Below are experts of layer 5 (counted from 0) of a mixture-of-experts language model. Rows are named router (the router's row for the expert), gate (a neuron's input weights, with its number), up (a neuron's input weights, with its number), down (a neuron's output weights, with its number) and show model dimensions 0-95. Each number is 128 + 32 x the weight over its row's rms, rounded and kept within 0 to 255.
Before each expert's rows: a language model's description of what the expert responds to; "comes before" lists some tokens at least twice as common just after its tokens as in all text. This comes from a sample of Wikipedia text that the model never trained on. Tokens count by the router's weight.

# expert 9
Description: Line breaks ending table rows, paragraphs and infobox lines, plus sentence-final periods, brackets, quote marks and == section markers.
comes before: "\n", "|", "-", "==", "The", " The"
router [143 131 112  72  65 139 142 130 128 180 129 105  90 137 153  91 183 130 121 120 102 173 129 156 157 169  62  73 130 127 163 106 114 146 197 101 123 201 100 122 130 165 148 139 175 115 157 124  87 181  86 153  81 140 120 124 152 119 108  90  67 146 131 152 163 113 101 100 164 130 103  64 122 128 183 120 102  49 132 128 160 101 127 188 126 129 176 169 173 133 111 147 108 130 129 130]
gate32 [120 164 149 111 123 185 110 121 215 150 199  91 178  78 158  53 135 151 117 110  82 154 126  77 118 105 138  79 171 173 135 123 125 138 116 194 139 124 132 160 143 159 103 203 103 150 125 122 159 112 128 146  99  90 111 111 131 102  84 109 112 122  82 146 123 125 100 119  71 123 141 149 102 115  96  94 187 110 160 136 149 129 161 117 155 141  78  81 142 144 162 121  51 119 102 147]
up32 [100 188 134 102 161  71 118 119  93 106 169  97 124 149 162 206 145 162 126 121 135 135 136 169  86 136  84 164  78 151 152  88  64 140 134 192 146 110 152 122 168 113 197 126 167 116 161 129 147 137 123 145 169  80 210 174 131 149 131  78 133 131  85 140  57 147  98  75 135 152  89 134 111 139  84 141 171 175 161 101 118 140 144 121 120 126 113 158 146 116 106  96 124 119  95  97]
down32 [173 135 165 111 175 170 132 128 108 136 155 140 161 144 139 129 138  77  86  95 111 111 127  78  64 137 130  93 113 114 155 139 192  84 127 113 145 133 126 184 138 152  90 136 103 139  68 124 179 124 140 140 225 117 185 125 115 170 128 112 108 128  82  90 123 111 108 108  98 102 128 145 139  87  70  95 168 171 116 124 160 115 125 155  95 186 136  71 128 135 128  98 103 178  49  85]
gate33 [ 96 155 132 155  76 159 140 103 150  85 106 150 173 127 149 116 164 121 128 159 154  99 134 130 131 117  78  88 117 104 177  73 192 105 118 165  86 149 108 182 135 108  71 158 164 198 191 158 114 165 123 127 164 125 126 112 170  96 104 158 123 180 124 108 162 100 128 125 175  83 116  61 141 102 184  81 109  95 173 153  71 151 118 120 136  78 150 140 148 147 126 134 123 185 134 161]
up33 [135  97 133  59 111 159 170 108 153 153 143  80 118 167  87 177 112 119 129 119 119  82 102 101 132 116 167  84 135 116  73 150  63 119 121 118 201 131 165  48 124 159  95 140  93  98 104  65 164 115 144 164  46  83 133 150 116 126 150 136 126 111 122 108 156 158  59 142 152 143 119 191 106  94 128 156 132 131 129 123  93 130 142 180 135 181 103 167 144 138 107 136 151  76 107 121]
down33 [154 124 121  71 144  88 141 140 170 105 150 135  80 165 120 115 186 105 163 134  80 207 187 146 152  78 135 156 136 122 111 120  83  85 124  94 146 128 152 118 241 112 134 121 170 102 102 113 147 126 136 102 134 116 197 109  92 127 104 134 112  88 138 135 127 137 140 100 117 142 157 173  67 156 142 173 108 141 170 145 161 106 125 159 165 100 131 129 106 129 201  96  76 104 180 117]
gate34 [125  83  98 109 137 104 120 124 131 123  82 156 145 141 148 118  76 134 157 135 121 102  90 148 117  53 117 113 135 131 124 144 110 127 144 150  83  90 116 181  96 101  90 163 122 104 156  78 152  84 166 142 114 153 218  91 219 121 180 101 122 106 160 167 134  77  87  72 123 153 168 108 132 119  78 154 103 109 135 128 177 139 128 148 108  98 166 148 103 175 123 120  84  61  74 119]
up34 [129  88 110 127 163 123 112 119  93 107 101 153 149 119 141 144 115 128 185 161 177  76 106 172 129  92 153 104 137 121 152 113 139 102 118 150  75  53  76 183 126 119  94 172 197 111 155 139 133 144 129 123 120 172 201 104 176 101 165 119 156 103 187 186 145 103 167  96 125 136 121 170 166 112  97 117 170 107 147 136 181 139 158 108 149 117 163  90 143 123 163  91  65  85  75 117]
down34 [118 160 158 185 125 121  81 180 117  74 145 127 124 170 128 170  85 105 136 115 122 165 108 148 142 101 113 143 131  95 125 135 155 133 167 118  60 135 121 150 115 164 110  67 104 130 113 120 181  93 134 135 117 153  94 143 141 108  79 113 146 109 184  89 219 126 122 119 125 199 170 149 141 128 151 141  98 124 107  39  99 123 106 150 129 169  90 192 109 173 144  81 125  73 178 118]

# expert 7
Description: Suffixes like -ed, -ing and -ly, plus auxiliaries and relatives such as was, is, were and which, as in relativ-ely, launc-hed, unus-ually.
comes before: " a", " to", " in", " the", " by", " as"
router [134  99  89 139 138 136 153 125 117 133 105  37 123 203 154 133  92 139  88 172  94 124 130 143  86 126  95 126  62 107 124 129  79 142 156 149 171 123 183 109 180 136 104 143 130 135 128 133  75 120 124  98 105 109 108 197 107 131 153  91  65 121  86 144 202 116 100 180 133 132 116 107 117 149 163  72 118 146 122 124 144  91 137 113 121 134 156 142 120  44 122 109 106 183  69 172]
gate11 [164  86 108 138 136 135  96  84  77 146 133  83 105 181 150  92 151 165 128 170  51 107 106  88 105 157 155  97 156 190 122 143 113  93 106 108  77 125 113  77 120  88 145 125  94 158 135 137 126 161  89  93 100  71 162 130 104 182  42 158  74 103 127 166 108 134 102 142 128 145 142  93 142 156 118 125 173 131 157  91 151 190 130 167 101 177 148 152 136 143 155 128 137  82  86 151]
up11 [108 135 127 121  85 117  74 155  84 177 175 155  82 197 143 145 114 117  96 140 139 184 117 107 110  87  96 131 160 104 130 147 129 162 107 105  80  92 104 181 123 187 166  92 153 167 152 128 142 108  54  98  91 137 126 118 120 139 114 127 126  55 121 141 101 118  85 213 171  95 156 169 158  52 110 132 176 163 142 129  89 101 116 127 115  99  85 116 112 151 129 104 163 106 135 112]
down11 [ 80  90 108 139 141  72 128 101 109 124 146 139 141 102 101 148 148 144 152 135 123 133 161 116  54  81 127 120  93 149 157 111 154 113 129 207 158 108 161 139 151 133 113 120 115  87  93 168 164 164  99  92 137 186 134 184 175  55 113 101 111 141  93  98 164 114 143 112  55 152  63 124 163 103 143 132 143 194 168 122 164 157 123 137 175 119 164 139 105 162 153 120 129 106 145  47]
gate12 [ 92 111 161 111 101 172 146 128  82  97 153  98 137  92 117 112 126 146 165  69  76 120 109 185 112 147 200 161 134 140 135  90 147  75 159 152 155 158 132 105 118  58 151 124 134 109 112 133 139 122 127 172 130 148  83 167 116 127 114 192  89 192 105 148 156 141 156 191 125 164  92 155  97 158 117 117 114 152  74 170  90  97 172 120 109 148  97 125 135 165 172 125 113 164 216 114]
up12 [116 118 166  87 180 160 170  96 144 112 164  73  89 121  79  80 158  93 133 106 102 149 103 134 185  93 167 134 158 124  95 132 159 158  58 132 193 134 175 102 132 116 141 139 164 157 117 106 143 114 110 147 119 164 124 166 141  82  83  98 113 132  59 121 149 152 106 155 129 139 124 122 142 168  92  97  85 121 134 140  40 126 128  54 161 106 109 115 120 137 119 141 102 162 198  76]
down12 [100 121  85 139  85  66  96 143 169 150 140 116 168 168 112 174  93 125 121 140 158 104 124 154 147  98  92 143 103 133 163 120 123 137 145 122 130  80 122  84 119 173 110 171 124 183  83 126 180 101 136 125 128 162 106 107 127 154  83 149 116 124  87 110 109 122  98 164 108 122 133 115  41  66 148 142  54 134 107 103 154 165  85 127 143 178 100  96 145  69 131  51  71 155 124 184]
gate13 [153  86 170 134 134 140  73  89 150 130 154 138 176 100 165 128 169 127  50 148 131 113 172  84  95 171 130 131 146 126 123  97 141 145 180 139 128 148 140 128  79 138  86 165 148 128  63 151  96 130 190 140 155 160 162 131  91 131  74 111 166 134 147 147 143  96 162 161 130 114 135 152  93  91 196 182 142 137 108 106 162 130 187 102 118 102 146 202 115 101 159  96 145 199  95  94]
up13 [140  73 150 145 129 134 129 174  94 154 106 150 207  68 123 136 167 111 109  88 104 125 135 111 149 121 120 149  69 121 188 111 134  80  81 155 124 170 151 100 139 107  91 118 141  59 155 147 172 119  85 114 111 145 111  92 157 124 124 165 114 113 160 139  88 158  78 185 191  90 143 106 140 159 179 156 116 124  63 193 144 104 120 141 105 149  82 108 131 125 110 119 172  57 130 149]
down13 [ 89 174  93  91 150 170  40  86 147 158 101 127 139 125 168  79  98 137 108 106 124 141 140  88 173 126 111 123 134  50 126  70 108 147  87 115 151 133 105  92 113 108 137 153 135 122 159 158 125 101 177 170  64 101 145 144 112 120 145 130 152 127 158 109 149 158 104  57  75  93 157 150  86  81  61 103 153  97 104 121 144 173  86 171 151 142  91 178 102 136 170 134 117 107 105 114]

# expert 4
Description: Commas and the words the, in, and, The and at in running prose, as in Rio de Janeiro, Brazil; In the fall; moved to Berlin,.
comes before: " the", " and", " a", " which", " he", " s"
router [ 69 115 128  69  98 164 139 138 139  98 106 112  77 196 127  99 173 137 150 180  85 127 201 163  87 121  85 112 152 166 166 121 119 116 177 164 127  96 104 126 196 145 114 147 148 137 161 138 105  94 111 148 101 123 129 153 149 133 135 110 124 124 112 133 190 172  93 142 147 123 131 156  83 123 184  93  71 112 177 192 123  75 105 142  78  80 150 106 123 104 105 184  97 149 114 115]
gate11 [ 32  74 163  87 150  84 152 152 111 112  92 133 111 124 125  88 118 100 143 120 203  82 151 129 142 117 108 177 146  69 114 132 185 157 164 166 130  88 128 114  78 104 113 138 110 119 144 157 166 122 124 130  74 140  89 110 124 155 119 168  61 130 139 107 150  77 147 135 191 107  98 116 143 101 158 144 114 123 145 142 130 177 177 139 170 109 182 175 141 146 160  58  98 129 114 137]
up11 [ 94 130  97 142 117 114 109  77 114 124 119 135  85 149 118 118  96 140 126 142 159 155 179 142 177 101 156 134 141 135 111 120 207 120 143 138 160  86 129  83 165 201 154 150 135 117 106 132 126  98 103 170 118 135 141 148 130  74  86 145 204 165 197 138 175  73 170 114 114  99 125 158  82 185 126 134 122 196 120 133 126 139 142 159 178 124 162 149  84 139 215 127 143 134 179  89]
down11 [ 79  55 145 149 113 104 126 141 101 133 144 120 121 120 115  97 141 102 195 141  99 115 137 108 137 154 132 128 135 202  53 107 123  64 132 152 145 133 185 147  92  78 125 120 166  91 109 104 144 154 107 130 114 118 134  45 131 186 117 105 162 186 143 183 114 115 206 109 163 133 152 191 159 124 130 122 181 122 129 120 138 121 103  42 102 143 122 123 164  99 104 136 109 133 112 163]
gate12 [ 75 150  59 167  76  89  92 110 168 142  75 111 153 169 148 125 152 132 137 177 135 117 156 129  77 137 115 148 149 164 135 116 110 118 101 133  67 115 127 145 118 114 163 174 101 176 189 100  92 133 159 102 148  91 153 175  70 112  99  74  44 119 120 115  93 131  83 107 135 121 107  90 118 110 130 152 170 147 158 142 114  79 155 142  60 160 125 139 106  72 138 132  93 157 161  90]
up12 [153  84  93 129 142 138 153 120 155 218 125 115  83 164 136 100 161  89 133  85 168 124 190 103 162 117 161 168 133  93 164 104 150 108 112 167 175 132 125  75 149 169 139 141 192 111 120  89 176 150 106 123 103  62 113 120 112 157  98 133 109  99 127 137 161 157 171 159 124 105 137 194 119 130 155 114 136 132 117 171  89 173 137 121 137 114  97 113 206 163 104 191 150 122 118 194]
down12 [132 178 130 110  86 101  74  87 137  91 108 140 115 182  96  75  94 133 148 201  75 154 160 137 158 143 190 169 102 142 133  96  89 147 104 138 103 174  89 163 140 154 140 126 137  95 143 169 117 178 142 151 133  49 115 148 114 100 164  86  83 154 150  53  78 161 130 149 144 114 171 135 134  83 158 130 139 181 155 109  59  95 111 147 103 165 123 160 124 119 119 124 130 160 120 138]
gate13 [130 130 126 154 119 103 122 153 102 163 127 141  93 176 114  95 107 145 106 123  83 170  81 138 117  95 122 141 141 129 153 121 195 170 111 145  47 138 116 141 122 147 131 152 131 165 155 133 173  93  67  50  47 165 181 142 104 138 182 132 127 129 134 113 173 142 143 110 125 155 117 111 154 101 154 121  82 116  97 133  97  62 173 205 125 163 136  95 142 105  93 184 103 162 150 180]
up13 [124 178 149 143 182 112 117 150  71 173 134 146 139 130 118 118 154 116 117 139 106 156 109 152  81  94 136  83 148  90 114 123 200 184 112 105  91 126 128 112 178 168 126 154 142 129 176 131  83  77  81  91 102 162 170 144 107  69 189 154  91 129 110 151 154 179 122 145 154 125 129  86 197 134 106  97 129  73  94 139  28 128 126 184 139 120 132 134 151 161 108 133 140 157 123  94]
down13 [ 79  85 148 101 136 137 174 155 104 136 170 166 147  88  99  70  93 168 120 142 167 180  56 155 136 150 168 152 150  81 107 102 122  93  88 116 114 133 167  95 134 118 143 184  95 136 146 178 101 151 165 162 110 142 166 132 113  45 194 122 207 130 126 168  89 166 125 136  81 106 114 161 114 159 127 165 155 131  93 115 123 125 132 121  70 159 159 157 129  99 125 125 150  83 153 143]